{"num_hidden_layers": 15, "n_experts": 16, "moe_layers": [2, 3, 4, 5, 6, 7, 8, 9, 10, 11, 12, 13, 14], "normalize_top_k": false, "routed_scale": 1.86, "balance_loss": 0.00586, "init_std_router": 0.0382, "lr_router": 0.000565, "norm": "rmsnorm", "norm_eps": 1e-05, "optimizer": "muon_variant", "learning_rate": 0.008, "beta1": 0.93, "batch_tokens": [16384, 32768, 49152], "max_steps": 10171}
Below are experts of layer 7 (counted from 0) of a mixture-of-experts language model. Rows are named gate (a neuron's input weights, with its number), up (a neuron's input weights, with its number) and show model dimensions 0-127. Each number is 500 + 25 x the weight over its row's rms, rounded and kept within 0 to 999. Numbers have three digits each.
Before each expert's rows: "comes after" lists some tokens at least twice as common just before its tokens as in all text; "gets" lists some tokens that make up at least twice as much of what it gets as of all text. This comes from a sample of Wikipedia text that the model never trained on. Tokens count by the router's weight.

# expert 0
comes after: " of", " in", " and", " to", " for", " at"
gets: " the", " The", " a", " his", "The", "'s"
gate0:511482512500486500509511523503552501530457462466491477520518548495495472508508471500480494512469491511512530525511520502522501548522474547493523475532505545486508525570488512506512517508480423518496503494510474494494494521491504445476478529473467510489508521543514490509534477496437443487468493535506567476472498517484485512534528500510483498501469486507522478522505502497491459502537
up0:476511530475491509493520536519503479547479465449462495552486555504469463470542508511496462469481496457509516494524480517534490504519512532510483469526495512471524449520498483524507525510501441505476491515498502474505509543466509514462465520518470493504502514518486489475509490500485504491505475510522511513506493551466468494533470541522502530477494481498499505502548465549530437525507
gate1:489457454494444522521522453508481465496491489528479456467509577514472476528497517492436498478481557503521474504477508494525499517543497508522474540521513493476504478492494521511519479498472465509475478498505495466502509492529504483461478491466510481473551511471498474496524464506496550479503520524537501499513470522534480498498511508466493532506494510480491526543467469541485481492472
up1:476460496495515488502526511504491455511499500463544478492497519532502540501526514478511485542483519505517488459500503507475469458490497483495470477495438479468516514499480518495459503513468477479518458479490527534494528497473497512490528519461522538506471543540497478495563518478494485539543475477471490479508509456528480514477505505481534492563531526536465479543481479489505467476508
gate2:511511470528519484492486486508500498503504519473469449528496520503512446523530530479528505514452500493498542512486507564499516575472494468479506499558498497517497474476517508537498512453513521511506527550498511540523513502494509489465504478473489472486516499488494526552486490560466482460508493482498492497478504488496507513525500507511503494516438498448452458516518451514510475519504
up2:525517476507463506529476464491480545522462507518474536587505499532491492506523492495536482468491480512520535479464541488484500491494523513472490503471516519512565485466494477476515524509498501506497458507527502473515524492525477495541495482501504499479530491483553507503515519503512489463486519476508534491501541538497454474519510472494497510532499576527525482524501480554476489472478
gate3:503529459520493485530514471538449477542502501505469477511528520494499459512530477488489499561493462480496485511509500528481483528506516514503468503508492492494523513507510477488466526492470501535483460555506495507516547497488511511532508541548493509522452473511502456558495497527506508533532501536558516482497467522474531445522491542451485489503536502468532483500497487508529489489496
up3:540504531515469522512481504488496483502501511515457495547508490466488461505570503489487542573503499488516479520491494493458421539497457499492493473502530539527504465475526468485445466476551503487508457525501509499510477479504490520509502529493512486485474476533487516503497510550527511475483468505485539506490528487508490456514492503517492469477543505477516492522496503483503487470463
gate4:526506519493456546502533500470510491497529515534496483534494563493538467487536525527516486529458505499518501506514490478512487484440525499518550507493486527492472517479520453501526491499467469520513497464526473488496510460515498445462499561505502537529539534493475496483507520534532567508513510561494490480497514470507477494481510487498537502532483516518502508467496528477488510483509
up4:525497485478490494477458498513535474546476538540487519521518508468513500515504518533524478516474519524502479472493486503496474498434487524513487489468486555519526449464491494481476496503436493539522510505523445507502472494501491477538485480480495558530510532528543482484513501530518502487512471563499494490506516486525471485504502507552497485495515487502505542525443492464499499518536
gate5:529481535517489497489503525485488513503470494503469496506525503486466509500489514507508524514453512516474466488547491482469525486492484479504460513502517550467537467516479452471506463474513525494488465477518497500524519477466489498504490550500519499490534539523493470485501474476540492473530529532465502509534522567560448493516516474497514508454523534523523455519483487495490470506555
up5:481445506495429487497470522477510484504486511512475472537490499499507513486503504492525518527461519517485450448545500481490534542487428505484478472513519528497504476536508464473494458512496505478493486464504492510530487476514477486495502475463523512491507559501497483525485477498522461546521476494482522515496512526522450464498497476512533497530542510466507468525456497509497495528543
gate6:474491481504495516490497505497484479533520496471555515495480505522464452492515528460546469540485529431514478469478517515504483510482508506485489501459451495503517497528470512540529500518524487483502466492497482523488491474482507485524506532499505465531447500509495453510501505459497474522481482502517504527491566548511513494459507495472538507468507454465507520515519498541567489514520
up6:529484485503478482462490528473520504478497486471500495455478500540467504498507497498550518517510529442508463447453524485500517485519513545527496516492484500527542471501497510498532518481527490488461463499487483535472491493476485482511531496480488499503458482513483494527511521452485496524487550478494464564472560522511519504448514468493519488476497493463504528472489501513569496497513
gate7:474513481466484445511538510498484479542465487493528499479530554468450492520478494501536527526455551548466472486498535488467514502501523523547479513472501521518518546489465521484487522499527562495515492485523510512485529453534513456511479542488519507499453519519473498487537467520505452495491480496488482493549495519500523535505518488485524508505509494494531478476509474495500507492503
up7:468507489472475505488499513471469474540494491498525486513509548500543507497479517471484521502433532515484511487494519469449470532541529509534519541495470494515537536497467496480497537463476521510544506493540536524527509541549480472481532533453504536489508499516508512471505513492482520524496532522493454475522507474505487488484510526500530526487528514498464490487499464498554486466527
gate8:483496503519523509509484504535465504525500451479504480540467572527510508520538499457522477492518507485484479491535526484517505508494495530523502493486459528498508466509464499492504492534533507506527493546460503497498524443527500451474491481513487473519496544442503452489474475552499542466471512493501443512534503515446525511523476526511495501506460489492501501512520469523524500491531
up8:480481496472474495517502458465513483435524496540487471478482487450495487512493517507490470495494499505571494495545493499516494486529517498504480479541511500519530511513485456556438474444505535477498495481504494439498514518519509492509521502508523486498500540499471484458536446460501506496508483505473529493488513496530508492493478484488479478506516490495510532436528500488514492435518
gate9:552477483510500511537512511472446537471517505527488470478494509489558466469490504493508460476491496473532491553485513508534495529506535490486523515528486501493550496508493483471460507497490503490487490492492496455514494459513507534497480486520493496501509497494471479458505498493478530445538534473445450515520498535472456500505487562493450521510545484489504524529515501511525525468479
up9:506488447462498443540498493495504507484494514531476482526502528461475499517513475520505457469493497499493496542515482489513467520478492541533484475502493506470505510487492542496465491508503532481451461490502504485500468434516546515506471524487498482462528542531479507471496446557485517487504503491513532518500535550484472490527527512529466478546472515533479481500528528479474495523494
gate10:465481532526485477484489500480481507528468541495460523553517496536474488523484556548496525485475498525493547547470499447542498507511494510505464519505486508463538543482472494497537511468510491488541488472508516486549507530488503464497534530511485507517513475524507510476518471463512514516527548519484468498506492487499485519456506492498493470505539466530514490539505484468533497480545
up10:505491504504466504489499520484503503504469554487517515510461502516490494549510521530497499476475547553537498504464515506506522483520538534484526534479537509529477495491496474505530552498506480471494481462515549467464508527487460506487505524513496450521518519515505562483482485493544508541547513539482510484505495512491474468490515537476453504508493531518484505510486461480553535460511
gate11:496484478525482518509517410458525472500494440478545489511505539461495507514483524515505456474492486523476538544502485467487535524524517450483498517494505489492480459440481541511525504480504493512549490487504469489526501505486511519508498487535497469448482536535505482485502491490525446462490498487494532499518550506523509507511489511492494500530481522491511503499498448470526487509529
up11:479462530491483492524492425530485497496459470487514483497520477467501549490492533481483502494470505547481540509482527447520543518500474457468489474490471578509500477509499520459511470498492485536505532484492463537502458440477506539524497530500497481525470520491520469529495487503530529465485504517492542489510496496495489493509490530498484520467494519521526518489481508526477518467499
gate12:465487481485465492513488480454505500494485496440501515468542467508505477512481493478508473482471529480538481514478504503498464511489456477514502493474542532497560455520560519481478492523511511474450522503538509481529498469470524508505515540481500543526545480529535484527531473466471518477486475470454486480489493498480484520532497537508521490479479495530477502494542476525492495459498
up12:466502490468507500514473523481491508475509524473493527505548498507460495503512491459514512505506530478554489520473539503489485527487485525531491479493518504502494513495503535504481493494501477459502517498540492478553512458468513521533532511514508574542505483512511458527495476451462517534525491543513491510545527510462457469518479518502498538541515554523534506473488478515510520458532
gate13:521520523476508504530466479472458510499492537498512482519503513443510469468542496485473431493478531476483511532449526495494508501501545546493474491531506503533479461515500499478512492514529498482519487509495520470468503506500490542545492476493518449524548544509481476451506472524474498504511452497500558502485495476500502488524459503499532518488529487467531488554469498491514491478500
up13:507489514461474515544501468536511477477493508490503524472483542512462494534500535464518516503514551498534501491475520491515493453492550523529500477493493515516520520484488513431520493546515566547488526499468501537452485466524494495485489500525469515493556505479482465522499486500463514481465505518446490509487475525542506492510496483483507502493504496444465510505483504517510525514539
gate14:489484492531518521565496511488462497502491481504508467468524530461462493534517490534537527462524466492480521468481545513531485488522487482463449516546500531493503552508502506513536508497470490532472525497473433500495497468503532504471491479518446504514521511518469490468533489496465477477492507471486475486518505462480504481464513489533506479504477520493556499479517521506480451485500
up14:509456491439526529543524515496519562489510492474497474464555525473489489492537531508497521565476503510478554494490536485510512516524495487500497455517489460506510528516509518493523487464465502534527497502487448485479516465471514522466505481490458476508505498524502514474521520502521492472521445483472473537502495507516509500539514503468504486486481506452531483482496506481486481459548
gate15:494516493488509449502498480493543467505485517533535490482516551474495508503504506522530461463546524517466525544486499516544486504453518529488521528461533509472472483547489510510513493537496500521502476525486524503533490508517539483488500490496509519498484493528492500478550455517520539529528521510474460499549508487514513446535496440497502477501489564480482493515515535540515496501516
up15:481505487485500457460475494467529452545490512458506508544475537495496510475531503520476462485546542528523527536472555476513518482457498521518465528450497547513475503491509550499500494511505534530496501522463503512522476475476520504528478497477515554506493464493474494485506449507502540525516544514475497498506473520531507477522520487525521516523506525489501478543478490528520484483515
gate16:511522497495454472473533457460475498521439487519503495482483499494479448502514533490497474496462490477529515503511508460544533520477507505545514501447479510486468531493497486539481477507467478527495485556536502492521505493479510512496474499512475500561491472536543524527527492457457525531497470504470462523515513531485461464477488498501511476526499498487493474513546486480520476521481
up16:498478454503495443496481477491484489548472549520492476489478489530472496547507521492495494482464480500554488532534479505529481490514510512470485524452488489504501493502504503489536500543483502526491531515487499524489448500513478516518484527542471484525541502563535451493554484489472480521489478501466514500541546518526530523533516504507470458504526494463526509520510472467488492515502
gate17:522537469495489473515518478443511535455462486509474527484507549508526551503459510567509442523498501508510527516475513481500479450487504501475503537473485510486497501528490471518543508469468535514485486489507511478487528500512467532476502539497508487502477499509455479472526485496506490512514481547443499504493456471510523537487489453467474473496509489476486517517502491493455537488513
up17:510526506429486503484496488503492513486467523489531523478512498484514535502475523521542517497481513490540481493518502458463522492480480477554515524470495563501494531510503470477505490547510495517519468505490512459452523463479504489542487441471453467521504523484494481489479545526501532526518526518498503488465478480502516507504477466467464499483552510472494535471465479481520469480496
gate18:482529496544493495498519474469548508454524466529464491534530500502463527476498534508500513513490519486515489504502475493479513577501494500517488513504511510533498483474542510511503498525439490481534503560482510517495488505441487511509499498512508502486492497505501513507518529519469499508469461541469562534532510534454503493553536457514545492541469488474496490489477473497508476471496
up18:507492481469450487533453484483513507469500497495478526493520520466540501535504514502516503460528559499541483516464504489500494488492455537473519499503499542535482482484524484502497503497448524500481489502547495462542487490493496512509520502539531490485541474480517506481504523467567533525498480538499512497518496550492488473500525511516500498531462484532557491523474447511483516535459
gate19:465482538515512497508501465484454529499497512525473427521515520439536479514502519475509478522473487475497497526482497489472488529462469532477503500506505513493527511515527520527527537484467490521484530490501507504532495488508512542472520501502521482533499497515544506493551498516525468466550455500483488536545496462502484513507543481462473479500559514469501556498515508528513468515499
up19:492493474513514492478517489453518428469533531487509515503513478516518510507517492463534502521546513470540488518511484547500481527451538525497519548487490528497494486477528522511526516456488524437472473526468496516469483477453506525458486494536498511531522460527458498504492506465513463495500519513513495469439501474545488489503488498476503522505493502482501528455501485510515472475481
gate20:521512503497475528512541521514468509489482502513518502498520490519480527517465512518505525529469466506495518488490552473506501582509490525521523549485499512526497514482482528480512515507505503538492529443497469503468471485481508537495521487483452539459538502552510470490528509521501467492530476492521539496545499474488465493534515502480483469567490514527557502495505501465462489483505
up20:501488498529503448511511491461488516526531511512517473489533557487458501541526487511476499483480499491469493466506465494531495513457498530447482492478463520480492456451485458487486497469495521509515519515487498495462476462497466491500505492511460478493510541478476504479561465474550483486477457484490496545509448471501477504566515467481512499510515525474492508519510486500480533502486
gate21:526491488459546504531474495496472502513506498498441485514475489462486496519495512505492512463475535498520520539506544477462525500519455521476497478507499501498505532490514490514486503444491503498490513501505464507509493507524511514491481487487413479503491547494529479461444485526505506482480485474483540477491492542522484478494553556540504489488529472511510535543536482504467489541466
up21:510493499452536511502520479533458498529494483473457498527457547472489484531473495482494499483479547477470491513524509488472497481498484465481516489526507499499519544504549504522511466488501498542436497488532483531515511504468538494481485490532447498471547527503521483487458505501513524464493531503466530496503523512515484442505500514551488525519539469485485491539527492529491504550493
gate22:509483477556476494521533509471509490481458492487496452511484533534482472510516512475502513508459522547508495522550502501518535530516522457460496491524507493508527481452511478558483488507480489537457472507532487499488517526496451542475517566482443475516481500466467511541493456538478500499468515494528533508503491520523487494511496478480534505497519481506520526482505495535493492498471
up22:482454530551494499475531514502496542485544509470512473499498540527477488525513477471490499492491466489511446512519499483482526523510483449494490484513437467513492516496518538536531504508490496548503464526486496486535532477457407526506503535449494484512486518496481497489493494495501507507483513508476549542520498527538489516493509513529530505499497471488486519483453471496507514463520
gate23:488478466472512488478516502506495516529488499479507500506498477475521501519502509498454529543483532503458495506427509475505481525489521491487467541510510517459471455485490522544526462492476519483522540493543507476454505508475517484473519507484488509476487500489477477436456502539469498538471515534497505486472477536485533481511541494460540525483523526494453480531465477485505483465495
up23:499488525497506500472465511505446494524461469463489540512489532482512471516494502500476526486497535518464494508453519510542512461507521494480494514535521476549519466516530500567505490552521508511472503517525553497463532473511509499480506456446472534484534524487494518472524512532480484512495486521473501537525505468493507470513466482454474550527485526473481521497487486509499469492521
gate24:498507443492480529517482513503480523495538531514536466539480499470490516491517524477539460493483523455518515456530506461480496508519465512494491458494471503470489462452483514538529528534484532480521486479512488516483550466444463462501489522510519510488485465498497508528482514504468479446470471476502514537490528517448537480501503499482508505482476487511509489542517494519477462470508
up24:430506452458521493511508530479510532459518531537498497533514489472496474502541517520549522468476533468492492526517480526524441529497441517508493482528457510509505467432479502541510531538501464500531494498535486484465461481506466490531506508498484493478487510524499497529452488489471522496497500501488518516504531492455488471503520514483496537487466495517500478515488493491528488479483
gate25:477508486496529467535491486494451498477516519488539493501495495527466452502515472517478467514517524487497488538465533516526508485510491530540497529473489537494550514536538476464516492509494475493514516502492467551536504476535494481509507479479481501496496497503559431526478495490502542510481512495489486521458490546505459470494489545517470461529509530529502554514495470489502474462519
up25:479542467473475506529525507493512497510508545512510468501492482564472474514531499511515492499512491498496488499506576513514510517538467517520472565507507515461489526535500518495508459530492509499496495477480491566475482474504535474507525505472506509486501470535499472450518493481485528529520527523467513481501528544471505447533503514482511484528544523514553514467467523502503503529505
gate26:494502523521469479536552529487492560542511464510523503528528504537505510484530510465499514491496534514486499483502519526530480475515500539511482483502497497492495496442515506519493513507532533493515495459538495523507484482469482489487502466496514559499475516510496522540545471489473504510437480538498528538528539515487524474480486510529461480527496552524449490507494456499541475474506
up26:530476477499466497526515527522523514508538493482504500504538477499520464474523499494518465492483536500501510506541559556487505491475502485552497534519533483473479471453505520461497535488509500506506519475478495488518503519492489518496488501430533551506495530546455492522531464511474472501490468541516526498442511537522526481492510520514479500549502504504439474524491489473489518496508
gate27:525489493480498497437485484510494497472504552494503534519514503522538516478515475485521490504525493456490536515506545462510519492491507468519497527470505489500493523561482510538512476461526518514493465504486509531476536488489490499515490512483498434507552489531455490514516509467513508553536512570470490458493528488476519512493542548504542459521500499474516494503467506490474475496503
up27:468492509495484481490535481478493490470477576504499461483519520495492535495553482475512484488499471497485485500512510460524542552489551471505498482488521515525518544546500533511496475477501499516542522508503469488532470506464518504512517531511493482466510494540469506516505462483486499480507487526470453443502494489481495563449542510524538498478498484518499462526479519465514481496521
gate28:507506466474482435523506473486483471502529518482520519474455485507477476521467500492500485507499542486528493513511500445518535476446484534509497469486499509474506495542455517502487483453537525552497458528493457539466519436499486491517462486507492492518495515490533488492471473480513515472485507506521516466509481451504541507499497473480525516471467521501490473510520510445533491498470
up28:513486478479483488501536461521545508500534501566523502489435487481459489519488520489477467510553504503481514477502462438477547509469516513506501509486517502512509487485493540495520475469538493468505440516487472519486503496468502524535500479481492522505469480480505521464465481502485513516490547517521517496490476480528495456460525504504521473501461525508436521533501517490504468518466
gate29:492475481489490502494470478471514491494508503539542456508500521476463514548537485474471466509467524484488512510532508492474504524486507521492529500519504491470495524526535465487511460485425504511514518524491540522493499513486476497458446530494434519458474533476508486524499483507475478508556492503480514504499494466490499492519514466482547501449523527483521472507521472542533510465531
up29:464509524538481513499514527522468430531474510467497442497499472526531534567501539497485494509504487500486521515528479495488520490517475478520543499539536518517502503483518506505502504477456500542550515554514484491502479501476481527466475567537498488526460492500505462542477510488469484509516488532502539497527500515470512501482478511508524504476486506516498498561489483516517500474529
gate30:485517503519520487548507490470458524508501470529459517507467491491512470498454489505515475508478488503502475516521529465495466486438500450483508499519526467556501509491505532503478498508492504550459514479513482534531524456500506533494487498474503499561516513519539472481539458525461482482489517468508509525455523504502481449505533500493509547480558490514518521526452492515503489500496
up30:536464470475504461513516483465485483488536480520491511513465496535514472457493513512498496480467512527512490533525518539470479480444492498484516509470501502491494537525538481489516475492478510511456506497445545510525507490505499512454457537528498502478508504523507464479487462530427449490484507518495490546480457480525502467503493511445531510481519497481523518528483471498520469516526
gate31:490494490522492432473524491508500454455490503509565449513502499479489475505529469505511489472478493464456505521484483493484502514495523444459510514512499515549485475504576483529500534479500497519515516457500486449537497521505521510512470500503515487518494484478471473499489478536529516526469445476490543547470538481462506491498525518511499499514487497491488454511520500516527481489489
up31:507519454518496472485453506489494446488479512521511473505487484469489491539488438473487507463495497490470524463475524522471529486511512503476467498505494490519499478476539507534460492515520535494501481472519505458529497523490512499495480535538544500565561486472490484492479448519525529528530468470470517513538525543460491465476492506484510493460471479474501474501500478513499472503479
gate32:524471485503518473507558497479508476521451502498507490478516503513491467508501506487483531532518471519506451512510497511488497521506473524537449485520516509459504523511522501545523502504470539526526497443481475495514544525472474512465552511498498466485464498490471509502539467499473493524491481501535492555549520539488498465479480530516534411487508505522480466511497491491491507501512
up32:536493505493464482520525505507512507463468519432495454517529471465443499497516512478482521482498493515508486505482517499490556502497490439528515501500441516510445511492478528494513500488477555505525510513497484495471484507469500478490553530517437448516544499461515474509503487490495527498525509523490510525490505517488508467493461494472480520507473532516520527513483523509459548486523
gate33:476491490487477509498552497481512513499529520469517541520494513510514476488515493476510474469462496477531517503527487434531524538522478483479459480485498500473491550547504492503462527496530492463558491538481476485502519468473491498520472509464488499532516469532471528476502481523430543482514486521528499482482542519550531451487512505501479512494537516511477501513495474493468477527503
up33:508510468497531519467551515448536468486540499472502509498543489494500522503484505483555472497494523470538464515499501477464484443530499501512489540504514483477524480531487512538526468520532551484541494557540477507455498522524515446537508503473528506527515488478501544480540489511476508510533477471477489533488496476481524474513495490509526514499515517456500526479481494485491473497490
gate34:450459465496521514540502487491474488533458473499471495528507495485482508500536517482511485451492510466466481543496525516519494470539521509532420512511483486501517560486472476493480471472468533525495499488495502440508490514447488463499515503474482498505512513496523492449537518482505502484529521534508489494509512505516497516448475512502487540539514497515508465508473459458498490503540
up34:469514457497550517504509489508523494481478493477487521489504469493492470493489539449497491510456495468553488523510518471533517494508530515519456525536482489540468520527486496495478437485520485520492499513531479474506472499473456468490503476487472494529504515509510483535517505479511487483566549519506524496491502504475505477513499470525498564538545484487521493482540486493468538453533
gate35:527457497546518510524522483499509470482490487483502505476506508515528508503458501465461496489486511490515469518534505555529512490515546473543491474495469516495479494505468481526535512483491490513493511486459521578496521493507531514456520543473476492504475509492455504498505498544471516480478478493495483567499510492483460512545551483530485468498507481437498494500541482477544491507520
up35:508497531500493521501470517473482512509520476468444517483470508486456433514504503509509560476525486489472462496483548486514480533516475531524522439514431478537495482510525532466515501461472485513486547499453511552508505512512486516468499490486505491556493511502503519499490500458524489489536480504487482517488526499499521503504540455474511471509506525476514445503489498495524508520508
gate36:466469494507492509472472499506487521521522490504519492520512499536536497491458443474510475494471506525484496532579497541496520499517471528472487526502539473529535526499510505543525510515470476506501545525505487525503518500511537462530463488508489527489489478557537469511498474520504497498479490467498499486509489523483475488552479526531464488555533493493500540495497505508540460481555
up36:512519496493506528523549491510477486502512477492548544489465498489490498456477555506542501543478550483562508477520529476527513459467513477526482494520495479504489505480486490514534453477467517528494534517551487505508512526514540524511506535483505471484516508519461475504466518502507518483456477512441527484567538496493532492477502481495507482485486494493496509548518508514481495464504
gate37:493500498547524544525515496532461521478431486489459501478526452514492512520482535483480488498524463471502501519485498450539497487541550484512511486489530519538542505505544487490515518532448526498507482506508479529531452478475510446520454510463532492497510478504539491493529527506504518494513491501483495538487513474486489475506494502496478492470563522497460480534485495488491474514484
up37:533503511475525518488494480515459486483481491522493479467456506511466532526498527494478499503527519485536439533494488491555471520518482454496487455499546515497513483481518512502515534543496454486516521524523569495497461527500513487486481517493554527473524460466547536502498487505503502504504498489478465472523541506526480453524487462508491489513535499553499530508513502490528500490528
gate38:513558519507509479528500468486490521527472539481522501507466499512515525486516494402516469518503518534514455506482517502502510505513478481542498499447503505460565528538499504481496492527517479504453505505460479524540505470461478481508524499501461489489489524485517522493528527480528490542497543493491496492499543496495494516519542464517503491491540529465523516475492476457470514500486
up38:535543475493489478495488492522492496505519501509497468506495514528507475490451495437476509504510540535486495516483528507447545499548556539479509514505501500478498509492511516492527501502541538446518543457473480477494520528471444452508558479546520499497502513525473510496520486496508476458520544523495498506489498489489542507512517508536527505525509549486528536493484466502496513520493
gate39:475488481534571489448504515508501526493472491528512476503482488490496486505474447520512469499487521458499537533527522505519539492513462528489492505548481490512442484498486546499471476529509520529456512506476512518503487480501514500507462479477495514517495438510504513463532513501536539505522511461478479509486514501516494479513511518538483501487507532472517441505439530469549500506475
up39:483482502520506493525465491549518513519533497533519524501491525483529477523497470508511457535507503497535464508479483480500508488525516484511548459439512525516493494497499474496502502477518493522492479539517513544504545491516522475496479470503499483538556483545499474443490495495512518550495523539488528506482563509509517498459525459521529527471468492446518528490482458468501477489513
gate40:507527453508492449514471422492473521487495473527502509495500462475517480544495540447486464493487502498479499557490493477494502519498471511476508526486520540544471466490505544505479494487505491518511470537505461471493484496496490488517520532476486449531531528506554482497499517514511508456457502514460484500511520523520498515530548513530486503498508442516523499493449512488485495485481
up40:471452452485494514467507501538518485491465496506516497468503520492532481543472514477480524528537504480509509550506500507526482500544473506508481471500527505491487494488490501523522560491555503535471506471486461526491498478512504507542522484458493497544478506503500512520498477465521490488498470454480486452487494465526498501505533462522556539495508520481467455459486455457508534500520
gate41:496474495485502509477513490472446488530451542507473464454468544538462479468452492506496502472499475486501469526501484524493500525487499512519559526490496528506493513540530509508505479500508512489476505543460501519426503477476524491489498531472445461491503503524497503483499468520508498489467495504502485550511542503506562516519504522535503513507501485520497485460529480501549454490499
up41:504480499472469491499445477475505493496470537461509489456454529544516525477457545493505492524512541506485483511509471483492510516474519501517500476468461510511483534538499499519505511519513501485482512553478496529466534469515536518457496492472478484502515463513508485468507499542502502554496507506478474500473516523506561526550515511529505492534513471504517504464521455455526527540526
gate42:519469571522471521517499514469521498524499462504516451484483484497531459497516492500546488450465509493495514504520484493496491506487515490509487518539477521448496524480507496495515490525494516499503533502503466533462501525518503472497517529500475493504500528488537509437469493465497540535487506481477502517459536487508465502504529502490496525494484504508498502523514479431474431558557
up42:477473503534494494506479532512500494500501493519515494540489507507519479438509458512547495483480537464514514532512491492505523549462497522514485489512488498483470495507483482509544511518546531523540523509486490544480531470487473480471479536467524505503448499493545493437465507499498496503474472492499511486485514517439495508504535478477513514528474533464460446482517505463502446514527
gate43:489494502520538470507517492469518474504504463455516507525510479504510481476519513521474493499486529509504477514513491500542533470508472485524480528475491537519482485462538467527531509492479504518514518503467492500519464507485536542531482545484481523460533500533499497483555458497535547499524494511523479493529544514549538499493511494577441519502487545469512523526497541487488493486499
up43:579480498493566485486496535464495499513507539511463473496462473468504471480518545493467477504533491519516492485506520508498491487464515518528435512502524504466498510476526494524442490525489478499549554513443542504515505475480451534510512501536470468453487491515499485508491480509512465494526513499476507516498507494502514474513527507525491476501502506472515512544508542492499505507534
gate44:479478497505496461568490524469515506493493504513539526517503503507519516485503499454487501515531502433482493549482535489449472512488463508515511475478510526518482489496510557449527463530446526490491518526492533472501496517493468493474516490508534504529518512536494470470493477491521468549534496524477483542479480517489511474514496464467486464496512504496510503512447498470499511480560
up44:517471490525488483542454526530467462525517491502518509521487516516487490508503495494494502517534538490505508518499515439523474514451442501499481504439461514454452497499514501476505459528464567472497483523508522477504531535475466494514512480505506525517516485526511468467453496476486451514471504523487476520498480540512532502510506516484492516497499480473477522515453484447502515478523
gate45:495473513520496473463489470521484485458465476544522500490531497477493561524496463469547481463510503506508520520510490465478510447491525494519492490493547492507529485523509546524533501511514501531489487531448481504453487481482541504481499490513512548463512451488493437485533502471496510509501520510527493507483539517496461493555458492495523485465473520513464470496506532497480472502510
up45:524441498510496537486518506544511480486514516541541465521511497489495515499497476486537477456509507505510491518532509497476514504475545493505499543491500471501528504523520550502469489524521524530504547487484549513461529445468485526440538512507520484485499462491464477525501536494505454486508507520464475524451511506504484498569487515503460489502511510471456501469513507489509482468513
gate46:470532549503503478532528480532524479438545474481498486476530556507531484502485496480517545488504512444498520531505549518499505508529502511494499512540502501513484468483488515506529478484481478548505492491466495510504452518480482542503512480466511477532471480507471533510536471479497489495445466512492512501517532482507506492493476538502540522471468552515494502526469478527494457526534
up46:476492496483519526491515486501510490507478487541461535455488498524515530509520510491464484506535525471482485501493510521494466477520527528492540488499564537537535466473518509527483496518525525540471500502510499520518443539528486506498486489479488467496503477530495559508497503497495489466519530519516527529546487490491513524509446522546442508515515476545555510499481523498493484552530
gate47:543503511513493487458479501478479552513473509496506476465521490466498480471506491513539493495495511521512447537509477496500505477497495508509492510510510526462498476512515533485447466499523477521532529520542490506471461466550470501489483510455486464526482503479558529492524517554495512530508501530537479508547505556502478494460559485491508539491547498504513527501489507473500518500543
up47:457480471536469507509534545469487453515489456528508489500541518518492538461474464508462507473492525499543515512509491511520543499500520484516488498502469518494486524457498467435536520519476496525528537507446500487478497472508506500451457469497477495494510485478521486515489446475511531488510511489484497458498465517504514459520539444508512510493483481460502541497519529508509513493477
gate48:497469494490504518517512474482505531483479525548505500475533519466483462488517442470525473478487547505509445537484548502539521508497503526506481542447468522474538505488475489502489497469499548475517515508472481520503477508478520444494461519471493513518504490538479500535471487507491517507525479520576518501499492492506508509506473536505499447529501458498544469506501515483533493524498
up48:467490480507485527527531477464458514515489493531491479472536514509529507448504457442502468496517492470521451494478556472514511501497468485543485522458496519484515540492459528484496481496517499487488500501492447499502515464503519448500467484485472490506502453501510496493485504511496531528513487511557508461494477512534497512510467519484531511489522496493498474511460471422521487513544
gate49:519484525496479476512487525471420538516527513488500462463471504518531475466540501449500484500473543526486455514462559454479520506482467479544482568491472542466495482501522511529517502535520496498475523506511497525497496491510455500492511518494454525521502489518505477498507503479474531484498522488519504527504536486526505474492536482500519521540496500453521513519465509488527502486490
up49:467571486542539530513488556500501454473509467474493535515480518472486487522497505508485446501498501463539557517543518494518496490531518529471505483446520535507477458502504501495545521496499505498511477521469469495438536532487488467479531537476518477517504527508550498503518475478517500478503542479493515474526473489485516504489470503495503523532468472491503488490508505485493474521522
gate50:468518470463513504457507502482482478468447521496492496512524509494500478455463469516516522474507516517519507522534536484511499512480528542544502540491489541496500491494548423484454466526495510511510553484496493512523505457477519513504496490518521476474524472465495499496523533521469515504488529513502541491507534475537537501506526486484508499511516541533480531536538451481518476467517
up50:502505501555489500482490484479449487506482462511519534511503488474527456535522493514509460512520483497494507516484540504477562490500532524445464499486510521481521485508543526503512519534485556501482475487496507538457471486474457484513513504522538510525453506494489476498476555486503465511465478453484516504516509490472547478528460500443504457482483507501521498470500507486487476477523
gate51:482507480477497476510504498520488487462489504533501473564543498483518504535490477514473467488507488471453533474529534468511513520474476525506490496496436482535559478477464516533472496479496513499470452483505506477527527504508502510486438550515478470493523499527504512482521496491467508493519494478479514505516483512493505509496520471555526536475509548459447536499463522512509492466497
up51:510498498466517463487471480532505504515511515508490479522509509515479486468511509513496480465490485474518488488501503498532539516516490516458482543492489520437494493507535532529482510494508532554499504474477510527483443518429510496464458505505501466510484495494475523518475524499504470561486485531461466450554495500469524511516498512506534534499527515498531541508473471474539466541498
gate52:476528479505467480529447510452495478502483470493449534509486508478465472514463504510453473487506520487480525493501505493496514535503500491507514537494474513482563504470498547495492436537481500504541492448471500505465502476455551500493486482475496473529492510483526506517509477482523508502494471524510504473481514510526543482518540495495512571526504478484504512502516517475553525480531
up52:492550472488510515511458483502491514498483479501455471512518513510458504531463460461445521516492531462507515480483485502494500507498507473501516496467483533518489506506484516516518474487461480518516521519504518500514483460472519503543483491537474453527546533533531529493522476477530491460490496545489463486505481505541521523542516483526488499537521442497509535496458462442508513470489